Weights of a small mixture-of-experts language model, trained from scratch on English Wikipedia: 5.73M parameters, 3487 steps.
Below are experts of layer 4 (counted from 0) of a mixture-of-experts language model. Rows are named router (the router's row for the expert), down (a neuron's output weights, with its number) and show model dimensions 0-127. Each number is 50 + 12 x the weight over its row's rms, rounded and kept within 0 to 99.
Before each expert's rows: a language model's description of what the expert responds to; "raises" lists some tokens whose logits its average output raises strongly, later layers aside. This comes from a sample of Wikipedia text that the model never trained on.

# expert 7
It responds to: Sentence-ending punctuation
raises: "iences", "istics", " Its", "ities", "ity."
router:46 55 43 63 57 38 55 53 32 41 51 65 68 40 54 37 66 34 60 58 38 64 46 48 36 57 74 44 55 30 48 59 69 55 78 41 60 39 30 41 41 64 47 50 59 61 24 43 38 23 76 53 44 42 66 58 44 54 58 62 46 33 32 26 42 47 41 57 50 42 48 63 39 42 50 68 50 52 46 72 59 51 53 69 52 53 47 35 55 25 66 51 47 68 43 65 57 60 50 66 47 54 50 58 64 63 58 51 64 56 46 59 50 52 68 54 58 55 64 70 79 37 40 49 75 48 56 55
down0:51 47 59 18 52 37 43 63 44 48 63 24 49 35 44 54 56 46 69 60 63 53 57 56 69 57 66 58 68 48 49 54 45 53 42 37 43 58 54 54 40 49 49 45 50 61 53 52 58 61 30 55 99 43 45 45 42 32 57 23 53 42 76 37 50 37 55 25 46 68 38 52 22 63 44 59 44 46 41 60 55 30 54 66 47 53 22 58 40 39 59 52 33 48 55 52 47 38 41 46 46 53 46 66 44 52 49 46 51 43 42 41 63 56 63 44 49 51 45 56 54 33 63 61 48 48 58 55
down1:66 35 30 42 54 39 45 46 58 57 42 33 37 53 65 66 49 55 29 66 60 52 58 45 39 26 72 40 54 40 33 41 63 69 64 38 63 52 27 47 44 67 59 46 62 57 54 77 47 55 47 48 41 63 65 55 61 74 60 30 58 51 54 37 61 49 65 63 67 58 79 57 42 69 58 57 48 77 51 46 56 57 42 52 64 30 41 51 46 52 40 74 38 62 40 50 49 43 31 40 41 45 67 48 69 50 37 63 47 48 55 47 42 25 38 57 50 44 70 40 53 34 59 60 50 60 48 49
down2:53 45 46 56 46 46 53 45 46 33 54 71 52 62 49 53 45 45 76 51 45 54 62 42 46 62 52 54 34 52 73 47 41 71 51 45 48 46 38 35 44 56 47 38 44 39 59 59 51 55 39 58 30 46 57 66 89 35 65 67 51 39 47 62 48 42 53 57 69 36 45 42 49 45 58 47 53 48 53 50 58 62 66 69 37 48 59 20 36 30 38 45 91 66 48 52 38 61 46 72 39 50 71 66 46 54 28 40 52 59 44 61 79 49 65 51 49 60 52 43 31 49 46 48 33 52 64 31
down3:52 58 48 53 52 46 45 41 66 52 41 48 63 44 38 43 43 58 68 47 49 58 57 20 57 58 62 55 47 50 54 45 59 68 28 55 29 59 74 48 47 58 37 56 48 37 65 56 60 79 43 49 28 63 61 58 53 46 56 47 64 51 36 60 51 64 51 44 53 37 52 40 41 72 51 57 46 55 55 42 80 60 60 81 50 65 66 54 33 41 39 55 53 50 30 41 57 60 51 43 56 49 46 48 68 65 31 58 61 43 55 53 65 49 56 58 66 39 55 65 30 47 20 42 40 79 54 83
down4:57 49 62 31 67 58 48 50 59 81 57 52 50 54 45 55 43 38 47 59 41 53 56 52 35 60 57 48 31 61 64 55 51 49 55 49 28 53 37 47 57 43 29 26 56 37 41 67 52 59 67 53 52 70 41 50 64 46 68 37 52 66 52 51 40 50 22 51 43 55 50 46 39 40 65 50 57 64 48 53 41 63 39 40 54 52 42 66 27 50 57 47 31 38 52 29 55 69 54 63 65 58 55 61 42 49 53 28 28 71 55 54 26 92 52 33 48 42 47 65 50 38 78 58 41 44 50 51
down5:56 38 61 44 52 41 31 23 45 66 43 54 62 26 46 47 85 38 47 67 59 44 55 32 43 50 41 61 40 43 57 67 64 50 34 53 62 56 58 47 27 46 53 40 25 54 49 34 56 45 37 58 45 49 62 53 46 49 57 39 51 44 56 72 41 44 52 64 25 52 60 54 58 42 40 60 57 71 65 71 42 58 47 37 67 38 46 30 85 55 37 59 78 47 64 65 44 54 37 36 45 52 41 43 41 60 48 48 42 32 43 47 59 48 54 38 55 32 59 54 64 60 49 50 46 48 39 22
down6:32 38 65 57 52 23 38 48 53 25 39 47 44 62 53 57 39 78 58 57 56 54 65 46 58 61 49 40 67 55 35 46 39 44 48 60 43 51 73 71 46 58 36 64 40 33 41 61 53 56 26 44 26 56 51 69 65 48 49 50 59 48 13 39 68 58 45 53 59 59 52 45 59 54 63 50 31 61 53 64 38 55 29 41 54 67 31 60 33 65 32 58 58 39 60 41 54 40 50 28 54 42 40 63 50 45 35 48 56 37 46 63 44 40 57 44 35 66 62 44 65 62 55 46 27 55 61 62
down7:67 34 68 47 53 50 48 67 45 38 46 34 77 43 46 37 62 62 49 53 44 70 42 58 50 58 44 48 38 39 50 55 69 69 62 57 52 37 49 40 47 54 37 64 72 51 51 40 56 53 72 47 70 47 69 36 32 56 37 44 64 61 51 36 61 54 62 34 61 60 80 60 54 54 46 62 39 72 46 56 68 65 47 39 49 49 58 69 38 44 58 29 30 48 44 51 80 58 38 46 30 45 51 50 42 54 65 67 43 51 50 42 33 31 36 55 46 60 63 49 57 36 66 21 55 48 43 48
down8:42 42 49 46 28 31 44 54 54 57 38 65 44 61 64 39 35 51 68 67 19 50 62 50 54 58 37 48 48 42 56 33 66 54 49 64 55 37 51 34 59 62 61 48 47 31 58 54 49 39 36 45 07 36 75 65 63 71 57 56 37 48 64 58 44 52 31 56 49 55 69 58 67 61 63 42 36 72 43 56 55 59 46 64 58 59 52 52 39 47 64 42 36 57 63 34 43 56 50 75 56 54 73 56 57 59 50 68 36 60 62 39 60 55 59 62 60 56 43 63 42 31 34 49 60 40 41 49
down9:37 50 60 63 46 35 54 48 51 46 55 36 48 40 64 36 66 50 64 43 28 63 42 29 51 32 53 22 50 49 65 41 47 52 60 40 79 53 29 50 40 46 59 52 55 53 42 70 49 25 46 43 65 51 40 56 56 47 40 41 59 51 49 75 32 41 52 42 60 59 63 38 29 73 75 53 45 38 58 51 37 31 50 53 25 45 52 43 86 60 74 38 50 51 70 69 47 62 65 47 42 52 53 64 49 33 57 58 71 38 58 40 55 42 58 47 41 62 59 43 41 47 63 51 59 51 40 60
down10:61 40 44 32 33 52 62 42 62 64 60 48 65 53 47 56 63 48 54 59 57 38 24 56 29 57 52 54 54 48 58 41 36 34 47 55 48 49 43 81 30 52 53 69 47 38 41 51 38 46 54 55 41 39 46 59 43 64 44 76 52 71 56 24 45 41 51 15 37 29 56 40 76 44 24 29 51 42 38 40 52 55 43 42 49 41 46 32 44 65 38 44 41 34 37 61 59 47 56 61 45 16 54 60 24 50 46 64 57 47 41 45 62 38 45 37 46 54 58 46 54 48 41 59 72 53 43 43
down11:47 59 68 52 39 49 45 70 57 49 63 43 51 56 43 53 61 33 33 55 30 33 52 60 52 35 69 40 39 52 58 54 58 67 55 56 43 34 64 65 72 54 73 64 71 71 53 38 77 51 43 64 66 62 62 43 57 39 56 54 58 42 44 52 59 53 60 45 35 60 42 60 39 47 76 66 49 34 61 39 28 42 51 47 42 58 60 34 43 50 54 55 90 50 46 56 40 59 41 56 36 38 66 56 46 58 41 64 35 51 46 55 54 67 50 70 61 50 51 44 57 33 72 33 49 32 33 36
down12:54 56 48 63 59 61 43 42 53 50 73 55 40 58 70 55 56 48 38 46 54 53 61 53 43 54 55 54 67 28 61 66 55 61 53 63 43 37 61 46 59 42 71 59 37 73 37 62 50 34 42 30 46 37 51 54 33 48 44 43 37 68 40 69 37 41 31 55 41 44 44 40 59 45 42 49 73 38 50 29 57 40 47 57 62 77 45 66 67 51 32 47 52 55 53 22 58 51 37 63 78 43 41 29 41 37 31 48 48 36 69 58 69 44 45 64 43 45 51 26 43 39 63 63 65 70 39 53
down13:52 65 59 68 65 53 49 39 43 35 59 52 49 51 49 40 33 37 55 53 53 44 50 56 66 63 63 65 48 42 68 76 45 66 48 44 49 43 18 50 59 37 61 55 38 57 46 39 44 40 57 21 47 53 63 34 45 58 52 63 55 27 37 50 54 33 63 57 54 71 55 50 65 44 48 34 48 65 53 39 32 44 63 61 44 51 64 36 60 51 71 45 60 38 26 63 62 63 48 43 52 36 38 69 71 59 38 60 38 48 53 64 41 60 60 30 63 69 23 64 43 64 37 31 35 46 63 48
down14:44 44 48 37 51 54 57 55 54 56 36 30 64 33 44 51 36 74 38 61 32 45 57 34 31 54 47 86 55 47 50 70 42 58 50 59 21 53 47 37 49 54 51 62 59 58 61 19 55 42 41 48 60 39 45 67 53 54 40 52 56 50 55 66 54 36 68 57 57 80 47 71 66 38 41 43 63 44 29 57 55 55 32 52 59 57 64 51 66 40 48 24 35 29 49 52 34 55 45 40 45 53 39 35 60 46 35 71 57 51 71 50 53 61 41 55 51 53 26 50 35 46 48 48 29 39 44 62
down15:47 30 32 65 27 58 35 54 42 76 37 45 52 48 27 64 48 62 41 68 59 50 43 66 55 45 47 50 45 34 47 41 47 32 40 61 54 73 51 39 46 47 66 45 55 63 60 36 69 54 33 53 56 43 44 41 50 62 54 43 46 55 53 29 46 38 42 46 53 42 53 59 54 40 15 57 54 52 54 46 40 58 47 58 33 33 61 68 52 59 49 43 20 34 50 47 43 52 39 69 57 66 54 46 25 58 63 47 50 48 28 52 21 58 56 70 59 59 54 39 53 57 73 70 52 27 40 62
down16:89 37 53 33 39 67 57 50 57 43 55 56 57 57 46 31 50 67 75 42 47 49 34 52 31 58 70 40 40 50 61 47 61 36 49 43 47 64 50 46 48 58 63 50 38 64 53 31 69 43 48 54 63 58 45 54 65 25 36 50 35 36 53 41 36 65 41 52 54 56 30 42 67 38 35 60 52 18 43 33 29 50 63 47 41 55 23 26 27 37 64 53 60 51 44 48 65 33 60 55 49 66 58 47 42 54 54 37 44 53 57 51 41 40 66 68 62 46 43 55 56 32 58 47 57 63 51 59

# expert 3
It responds to: Quantifiers and counts
raises: " income", " money", " method", " job", " engineering"
router:57 33 48 73 51 33 47 55 54 50 49 52 56 39 60 54 32 47 70 64 56 29 61 39 58 57 61 42 37 26 42 46 53 38 52 43 44 50 41 71 45 59 57 53 40 56 62 58 60 20 37 45 59 58 72 56 51 43 47 67 40 46 47 51 18 48 45 47 63 30 34 59 19 63 50 41 68 68 45 54 38 31 46 67 59 48 42 76 41 26 35 67 43 48 36 47 56 64 66 69 53 69 62 56 50 55 75 50 63 40 48 36 42 49 50 50 66 44 59 44 46 39 41 41 51 53 40 40
down8:52 60 54 34 52 42 49 43 64 51 47 68 55 53 61 48 36 63 54 62 30 50 43 50 55 59 45 48 27 42 60 32 58 48 60 65 52 45 52 50 55 61 41 37 46 60 65 52 32 42 66 54 08 40 69 51 67 50 34 67 26 52 48 51 42 46 34 56 47 49 72 34 84 66 62 33 34 67 38 60 50 70 43 66 54 54 49 34 45 55 63 43 34 51 51 45 45 65 47 77 46 51 59 49 62 56 42 63 30 50 56 39 61 51 46 56 67 50 39 73 41 38 24 43 55 50 37 46
down9:59 60 62 49 72 38 61 31 52 53 50 48 49 34 58 36 47 45 70 36 33 67 43 37 52 37 56 18 73 65 51 36 46 53 67 41 76 49 30 53 35 54 60 54 51 47 47 66 35 27 48 45 55 40 30 59 48 61 27 62 58 40 53 74 51 49 65 51 31 36 56 42 41 57 77 48 49 44 49 43 27 39 39 50 27 53 55 39 89 64 50 60 55 48 57 61 47 55 49 56 44 48 41 73 53 42 56 46 62 39 56 52 43 37 48 62 39 49 57 50 51 61 70 41 66 58 52 50
down10:60 35 58 31 32 39 53 43 50 62 73 37 65 65 41 70 49 49 58 52 50 44 28 57 45 54 42 68 56 63 38 29 24 35 36 40 55 46 55 61 40 53 56 72 60 46 35 60 49 52 46 50 57 45 62 58 42 57 28 63 45 79 55 42 54 38 63 38 41 31 46 39 62 62 41 33 47 40 18 50 54 74 60 49 57 38 36 50 56 66 49 53 43 46 48 56 49 50 52 63 44 07 45 52 38 41 47 63 63 61 37 39 52 50 46 43 57 63 61 58 58 39 47 68 76 50 53 52
down11:53 51 79 53 44 35 54 62 60 60 67 43 42 54 52 53 73 36 44 38 39 38 31 65 51 48 71 48 41 53 67 52 55 72 59 59 50 49 54 74 58 61 64 49 54 47 53 30 57 43 44 54 49 64 68 33 60 46 47 46 60 28 59 52 53 55 60 57 33 63 41 61 44 65 76 80 38 40 59 39 23 42 51 50 41 68 43 47 35 43 65 41 86 62 34 56 43 62 48 59 42 50 56 56 47 62 44 58 44 53 42 34 59 68 32 62 52 37 64 59 44 30 62 34 57 47 40 59
down12:45 49 51 52 58 64 58 26 58 51 57 49 31 48 61 56 50 61 35 50 56 55 57 54 49 54 58 44 70 29 53 61 57 71 57 67 51 43 61 61 65 42 63 65 36 61 31 58 55 38 50 33 50 26 57 42 47 58 52 40 36 59 30 62 44 43 24 66 47 46 40 27 61 55 22 64 65 31 57 27 54 47 52 47 40 81 55 60 66 44 27 54 60 64 53 15 52 59 36 65 62 38 35 36 39 46 48 40 54 48 58 55 49 44 43 55 43 60 40 33 52 43 57 48 66 74 41 54
down13:63 51 35 59 71 33 28 67 42 37 55 52 52 54 49 66 50 56 52 56 66 40 51 55 68 52 79 62 68 46 55 67 40 52 44 38 39 65 42 52 60 46 63 48 28 51 45 48 27 46 48 27 42 45 47 48 50 61 66 52 35 33 45 71 42 39 63 61 53 64 41 37 72 44 39 38 58 64 51 42 48 46 50 65 31 50 75 52 49 71 55 41 47 40 31 47 74 44 50 15 47 49 39 68 63 51 46 55 37 45 69 50 41 61 63 24 52 63 36 48 49 49 38 42 42 63 49 49
down14:52 51 44 24 61 45 52 55 48 42 60 45 45 42 60 39 35 66 50 41 42 36 53 35 34 47 36 74 61 23 53 53 34 62 40 40 00 57 29 39 27 63 48 41 51 57 64 37 63 48 47 48 54 46 51 61 58 71 34 50 43 50 52 77 59 52 55 55 58 45 53 56 57 40 38 41 60 54 25 63 61 46 28 50 54 54 68 41 62 30 45 40 35 35 51 56 47 47 40 39 50 66 45 28 50 47 42 64 46 41 64 55 66 55 40 75 48 63 39 45 41 51 65 52 38 52 54 58
down15:39 46 47 62 29 62 41 49 43 73 57 46 57 48 54 50 48 53 58 56 50 47 26 42 42 37 61 61 41 40 51 28 49 30 25 80 54 63 54 30 65 45 59 39 44 60 57 34 61 51 45 40 56 46 39 58 66 63 60 55 56 56 68 30 64 29 41 53 55 47 42 57 50 51 22 43 54 54 61 61 42 73 60 48 36 36 50 63 59 53 56 34 17 45 40 53 38 52 39 71 65 50 44 60 42 34 48 53 68 51 36 51 28 55 56 76 46 57 59 50 54 46 61 40 56 19 39 59
down16:73 52 60 55 45 49 71 62 52 37 50 64 58 38 46 49 62 22 55 40 58 60 22 65 69 50 58 53 42 49 53 43 63 50 54 54 25 64 47 62 61 41 66 64 49 77 56 44 49 58 45 59 69 66 33 54 53 16 37 37 27 39 36 44 33 61 51 47 55 51 37 53 55 28 50 61 43 37 53 58 26 51 38 46 42 44 42 47 47 43 56 53 54 35 61 50 37 41 50 45 56 63 70 36 30 64 37 39 52 54 53 54 46 49 78 66 60 52 48 53 63 36 71 50 72 46 32 48
down17:64 55 59 56 55 67 68 57 40 36 33 41 51 34 34 54 30 45 35 49 47 39 44 51 41 63 56 62 46 40 64 47 31 48 37 56 35 68 49 36 73 33 44 38 56 44 45 40 49 74 51 35 23 65 46 40 47 75 39 53 53 53 58 50 50 24 40 25 38 52 45 60 48 51 47 67 54 68 49 41 37 55 49 51 66 69 48 45 53 57 43 51 46 71 61 54 47 28 55 64 53 47 41 39 65 25 52 75 45 47 61 44 70 59 55 28 53 40 80 59 60 41 45 62 46 34 54 46
down18:44 34 57 32 71 55 45 34 55 36 40 48 74 62 67 37 47 57 41 50 38 39 31 42 47 30 59 75 40 38 62 52 58 47 20 43 48 57 43 43 41 47 68 56 60 55 69 34 69 52 53 51 66 45 62 37 24 56 43 52 35 55 62 54 59 53 69 54 46 48 53 46 65 35 37 36 74 38 46 61 44 45 30 50 53 49 40 63 45 68 38 45 53 33 68 54 37 48 44 35 40 46 54 57 47 70 57 65 45 47 49 53 68 39 47 45 57 54 41 25 76 70 60 53 56 51 78 41
down19:65 40 62 53 54 40 47 45 33 57 65 43 35 52 36 69 59 55 26 43 42 50 68 36 48 52 43 52 58 31 32 45 56 47 70 39 62 61 45 56 43 42 47 50 41 81 45 60 31 28 36 46 64 27 56 40 56 59 65 38 57 65 47 39 52 58 52 41 50 25 48 49 53 42 75 48 41 50 29 38 55 18 46 65 57 66 44 67 58 40 63 41 36 71 55 33 41 33 42 45 45 69 63 58 59 41 66 64 64 71 53 48 50 60 44 52 63 61 46 45 52 46 55 51 19 49 40 47
down20:29 38 52 39 62 40 61 49 51 50 41 60 60 59 46 38 39 47 61 66 53 40 36 47 57 61 49 46 57 38 61 44 42 36 63 65 54 62 50 63 59 39 35 72 45 51 64 45 40 46 60 46 42 43 44 37 49 61 39 73 46 37 42 79 51 61 51 32 52 58 45 34 50 49 47 60 47 49 59 51 37 36 44 61 55 60 57 51 81 46 65 22 36 60 58 52 71 78 59 70 37 44 64 89 56 71 49 40 50 40 44 58 55 51 46 33 50 42 35 79 51 49 54 59 36 52 28 39
down21:35 58 82 53 56 63 43 62 49 23 60 54 37 43 48 41 51 79 53 41 54 49 48 60 36 63 69 59 55 49 46 44 45 53 67 61 41 51 41 50 50 41 46 43 49 51 36 46 45 36 39 44 33 24 48 43 74 44 50 54 63 45 41 45 40 49 25 64 52 40 59 42 52 74 45 40 45 41 36 43 53 37 67 49 41 40 54 35 51 51 33 59 54 33 41 58 54 59 55 56 49 50 55 52 54 32 15 55 41 16 35 66 46 39 53 47 59 34 55 60 32 40 15 55 45 56 28 41
down22:55 39 40 61 44 58 63 47 37 51 50 34 47 43 79 72 53 46 40 43 59 60 50 44 46 56 45 56 46 69 51 58 59 43 42 46 34 56 43 54 55 44 65 63 75 53 37 55 65 54 54 41 30 28 39 25 53 55 51 63 51 59 52 59 40 65 69 24 53 52 44 37 38 65 34 43 58 53 40 49 56 48 16 39 51 52 56 51 24 51 68 60 65 44 65 55 52 46 24 61 40 39 36 50 79 59 61 44 34 53 35 47 50 64 56 42 51 53 43 68 56 72 52 38 30 36 77 47
down23:38 62 43 55 54 50 57 63 69 39 46 39 67 67 55 62 53 47 45 31 38 46 50 41 56 38 69 49 52 63 38 41 59 42 44 60 59 36 42 46 45 43 44 62 19 56 51 62 43 61 32 58 62 50 31 44 69 39 60 41 57 33 59 59 60 60 37 41 54 49 38 29 32 34 77 58 54 32 56 35 57 49 62 43 52 61 71 63 38 55 42 32 49 50 32 39 40 32 61 49 36 55 49 49 33 21 43 46 37 48 48 66 56 88 61 42 33 61 43 52 39 43 45 41 43 45 28 39
down24:38 37 47 65 41 55 46 51 50 50 59 52 32 61 51 68 75 35 56 62 54 39 40 55 58 52 62 60 42 40 68 74 68 48 53 65 57 55 66 66 47 44 62 30 53 37 46 48 53 56 61 53 82 80 57 54 69 64 66 59 60 68 51 29 41 60 51 45 43 48 53 56 57 51 53 40 31 48 46 40 28 37 39 64 51 46 63 31 53 40 48 38 55 49 62 39 55 32 46 58 37 42 43 53 61 29 44 40 43 21 69 58 76 47 50 56 47 42 74 34 45 65 60 62 38 48 67 47

# expert 11
It responds to: Mid-name vowel pieces
raises: "is.", "is,", "et.", "es.", "es that", "ity."
router:50 46 51 44 35 55 60 39 26 42 86 68 34 52 61 51 45 64 64 44 49 48 75 33 34 71 47 71 39 25 54 64 55 59 26 52 67 49 61 43 55 59 56 41 43 44 61 61 34 67 64 81 55 57 66 40 38 55 51 48 53 41 47 63 51 49 65 46 60 84 50 61 51 40 65 44 53 35 48 43 39 47 50 47 59 51 73 73 57 33 58 39 37 36 48 54 36 55 45 52 38 56 56 30 60 39 45 48 67 45 64 46 43 42 48 38 51 53 73 61 55 59 55 53 35 45 52 46
down2:41 47 30 62 37 37 46 66 38 54 41 60 51 72 45 60 46 54 56 54 47 53 56 42 46 51 62 65 53 55 52 47 43 59 63 47 48 47 43 47 42 42 48 34 53 44 70 59 49 58 35 35 40 41 66 62 74 46 76 71 52 37 41 68 50 38 50 53 57 48 60 24 55 62 57 30 53 44 45 48 48 39 70 53 48 57 48 31 27 62 34 51 96 48 46 52 43 72 56 68 67 55 63 44 47 56 25 34 52 60 55 79 46 46 53 58 56 43 55 26 32 29 41 60 36 42 51 48
down3:36 70 42 63 33 52 52 31 70 48 48 48 48 52 27 52 52 33 55 56 54 46 60 34 40 48 58 44 52 47 60 45 58 63 33 58 25 49 60 55 52 65 51 55 44 37 58 34 50 64 48 56 24 53 62 46 57 55 60 35 53 62 32 67 55 52 45 50 35 58 74 45 23 44 55 42 46 54 34 49 77 37 63 55 43 45 68 52 38 50 27 51 63 51 19 44 61 51 48 53 60 33 52 34 70 65 39 57 58 50 38 55 45 45 54 41 48 40 38 64 59 48 12 26 49 68 64 61
down4:51 55 67 36 59 72 45 40 67 45 65 43 37 52 40 53 48 40 65 57 51 47 64 27 36 46 46 47 35 62 42 53 38 41 57 51 49 61 39 40 60 33 55 41 55 63 44 72 48 66 47 56 67 75 65 53 80 69 69 50 52 44 49 43 53 55 46 52 30 45 48 52 46 33 73 42 45 72 47 50 38 77 29 39 41 48 40 49 42 59 55 40 38 49 40 54 56 67 77 65 43 40 59 64 41 51 55 38 31 80 43 52 41 68 41 25 47 55 46 54 54 37 71 61 37 55 57 52
down5:55 31 60 60 62 49 58 20 44 58 38 61 48 15 52 37 57 51 31 47 30 32 56 48 36 48 64 59 61 39 59 74 73 43 53 46 55 66 55 53 23 56 59 60 35 74 40 36 58 49 57 47 37 34 55 53 51 41 65 43 57 56 58 45 54 65 58 46 40 59 54 65 66 42 39 51 50 56 55 44 33 57 49 28 56 36 36 45 67 35 36 49 50 31 54 68 67 59 52 34 64 56 38 49 26 60 49 57 40 43 55 47 34 42 53 25 43 44 55 43 67 58 43 24 46 38 41 50
down6:48 49 65 62 55 15 37 49 48 17 57 51 54 57 51 51 45 89 68 60 52 64 57 52 60 68 57 38 54 59 36 51 45 44 36 69 50 37 54 50 50 43 40 45 54 52 42 55 54 65 20 43 42 57 50 71 75 43 50 61 46 39 19 39 61 61 54 67 66 66 62 47 52 44 56 50 40 61 51 70 28 52 30 40 58 57 31 51 44 46 45 53 52 43 42 30 55 27 52 38 52 49 31 72 59 55 42 48 53 31 56 49 42 53 58 41 43 49 54 51 45 66 36 48 28 56 42 58
down7:58 44 60 39 56 63 35 68 55 40 67 54 58 41 49 44 61 60 56 68 46 56 33 65 61 61 35 45 50 38 54 54 60 80 47 68 31 43 43 41 68 58 19 64 42 50 49 44 58 61 68 66 58 41 58 50 44 66 38 38 53 78 54 38 55 62 60 24 43 52 64 34 45 51 56 60 34 55 73 40 50 62 47 62 40 48 56 45 53 53 57 40 39 44 59 48 61 43 37 61 45 52 59 51 34 55 57 66 47 56 48 22 35 47 41 49 57 67 64 37 82 54 77 30 46 38 57 53
down8:53 58 52 45 53 44 47 45 55 46 61 55 54 40 62 43 38 44 68 76 29 32 61 40 52 45 41 57 28 34 54 27 62 46 43 66 52 44 48 37 63 63 39 51 34 31 37 62 43 50 60 43 11 46 70 42 62 72 37 62 33 62 56 60 28 54 33 46 42 52 72 51 80 63 63 41 47 76 46 60 58 64 35 64 54 66 43 61 58 43 60 61 51 48 50 50 45 60 63 68 40 44 66 54 54 55 46 58 33 50 61 41 49 48 54 65 70 49 54 59 53 40 33 42 48 35 28 55
down9:52 45 57 61 62 37 48 34 57 39 41 49 64 45 44 42 62 43 70 38 32 69 43 46 54 33 39 25 63 62 57 32 48 55 63 34 79 51 42 54 36 41 55 63 47 41 63 63 47 38 60 37 67 34 29 43 57 49 48 64 54 41 60 83 39 50 49 57 53 31 53 49 58 72 88 68 40 51 49 35 44 35 35 57 47 56 48 50 76 58 55 52 55 43 67 64 32 51 45 49 35 53 50 71 55 40 54 46 71 50 55 61 45 29 49 46 46 64 56 54 50 41 65 48 68 51 48 68
down10:60 45 27 45 31 50 40 36 52 49 75 49 57 53 46 59 63 57 62 50 46 59 36 45 35 40 45 56 52 63 49 36 41 52 46 52 52 44 34 63 38 53 39 66 83 23 28 50 44 53 45 51 53 36 36 64 55 70 23 59 52 59 51 49 57 41 56 48 41 18 61 38 59 54 37 27 52 35 39 53 67 71 65 50 44 37 34 39 53 70 36 48 53 41 37 52 64 40 39 55 52 24 43 54 31 33 54 61 63 47 56 36 51 42 38 52 47 60 64 54 50 44 46 73 77 45 50 41
down11:80 48 61 57 43 50 49 48 51 41 39 42 53 52 39 50 66 44 25 48 55 31 53 58 59 48 64 57 42 42 56 46 62 64 63 64 46 54 43 67 70 61 63 48 34 54 58 38 52 37 40 66 45 50 69 29 67 43 45 50 60 55 58 35 68 48 52 52 40 68 49 64 38 57 73 84 48 46 59 43 08 50 38 47 39 55 56 65 23 57 54 39 80 59 48 56 39 59 43 56 40 49 63 59 53 49 41 52 36 60 41 53 48 46 46 65 36 49 58 41 49 33 78 37 47 32 49 38
down12:53 48 51 62 60 57 64 29 59 51 58 51 28 47 57 53 50 60 33 49 69 63 63 40 44 49 66 36 60 24 52 58 57 64 65 59 43 42 69 48 68 58 73 63 43 59 19 53 54 35 41 31 56 34 42 40 30 48 58 50 48 60 23 58 43 42 41 58 47 50 41 36 49 37 34 57 65 38 47 31 54 46 49 30 43 62 58 51 74 57 39 65 55 53 51 19 68 54 44 62 76 48 30 30 34 44 40 51 45 40 64 63 52 48 65 58 46 52 47 51 56 37 61 44 66 63 46 63
down13:59 56 42 63 56 51 60 48 52 28 55 27 30 36 56 60 57 55 67 56 57 54 60 52 50 61 68 68 62 35 48 59 39 53 42 40 45 63 31 62 63 57 68 57 46 60 46 44 34 38 53 10 55 61 34 52 56 48 62 47 39 41 45 64 50 64 50 67 32 59 53 42 59 27 51 50 42 67 47 40 51 40 58 66 47 52 55 54 42 70 72 38 64 24 47 81 69 40 51 43 42 46 43 74 52 49 46 55 40 44 64 49 65 67 64 24 63 64 36 46 50 55 57 33 41 56 44 36
down14:57 44 51 34 56 62 33 50 41 28 60 41 41 34 50 38 23 64 64 57 53 40 37 39 37 60 28 78 76 26 37 61 53 70 41 52 19 55 32 42 36 45 49 51 62 59 67 46 65 36 43 47 66 36 43 48 28 57 49 43 43 55 49 60 52 44 51 47 44 51 58 70 62 44 30 37 66 51 35 63 58 39 41 37 63 44 62 50 51 24 64 52 38 39 51 60 37 47 47 53 35 61 50 36 58 37 50 70 51 50 66 37 56 59 44 69 50 43 53 53 35 43 65 40 34 56 37 61
down15:46 51 43 53 22 46 32 38 49 66 56 43 58 45 34 60 52 46 58 48 44 40 31 54 57 40 41 61 62 38 43 26 53 49 50 68 52 65 55 43 63 28 69 39 46 50 66 27 58 53 27 39 48 46 40 57 63 70 64 65 63 68 45 30 72 32 46 50 52 47 36 35 42 56 14 44 55 46 60 73 31 58 50 37 44 42 52 67 45 53 51 62 47 45 52 48 43 42 38 64 59 51 45 54 40 37 61 45 69 55 43 57 39 64 47 65 37 52 52 57 42 61 57 37 44 14 30 63
down16:65 42 49 53 58 81 58 71 56 21 44 61 45 37 44 44 53 42 57 49 59 40 36 53 54 61 59 51 43 31 69 48 56 64 54 40 40 55 48 61 50 38 64 56 47 62 60 50 51 38 56 37 65 68 47 48 73 21 48 49 22 34 39 53 49 55 47 56 47 48 45 41 78 26 30 56 25 40 50 52 21 45 51 30 48 53 52 47 26 33 62 44 65 36 58 54 48 37 63 47 49 57 61 48 33 50 41 44 48 55 71 47 54 43 54 58 59 55 41 59 59 23 55 44 68 36 46 70
down17:46 59 55 45 35 58 58 64 38 34 38 54 56 31 40 56 25 46 45 56 73 31 51 79 49 51 53 69 52 41 58 53 39 45 35 52 25 65 41 32 77 46 38 34 64 40 58 51 62 67 56 40 29 62 52 45 54 72 37 69 49 47 71 41 45 30 52 36 38 55 55 70 53 49 44 52 71 61 48 58 52 52 49 44 51 74 45 64 54 47 34 51 35 60 40 55 66 41 47 65 53 38 39 39 56 41 58 60 33 37 62 43 76 60 51 32 45 40 77 38 45 45 48 52 39 37 50 47
down18:34 38 66 39 55 40 50 25 54 48 50 42 72 61 61 40 41 61 47 48 64 40 36 59 51 29 62 68 37 47 41 46 49 53 35 39 55 62 54 59 58 32 81 62 57 58 60 20 57 57 70 53 59 70 55 55 37 53 43 51 38 37 78 49 44 47 69 52 46 48 52 65 56 21 36 36 64 41 70 57 38 37 40 53 42 61 50 56 55 43 33 59 69 44 58 51 41 45 33 44 32 56 45 43 38 58 47 52 42 36 44 43 72 46 38 56 64 57 37 39 60 73 69 52 53 30 62 60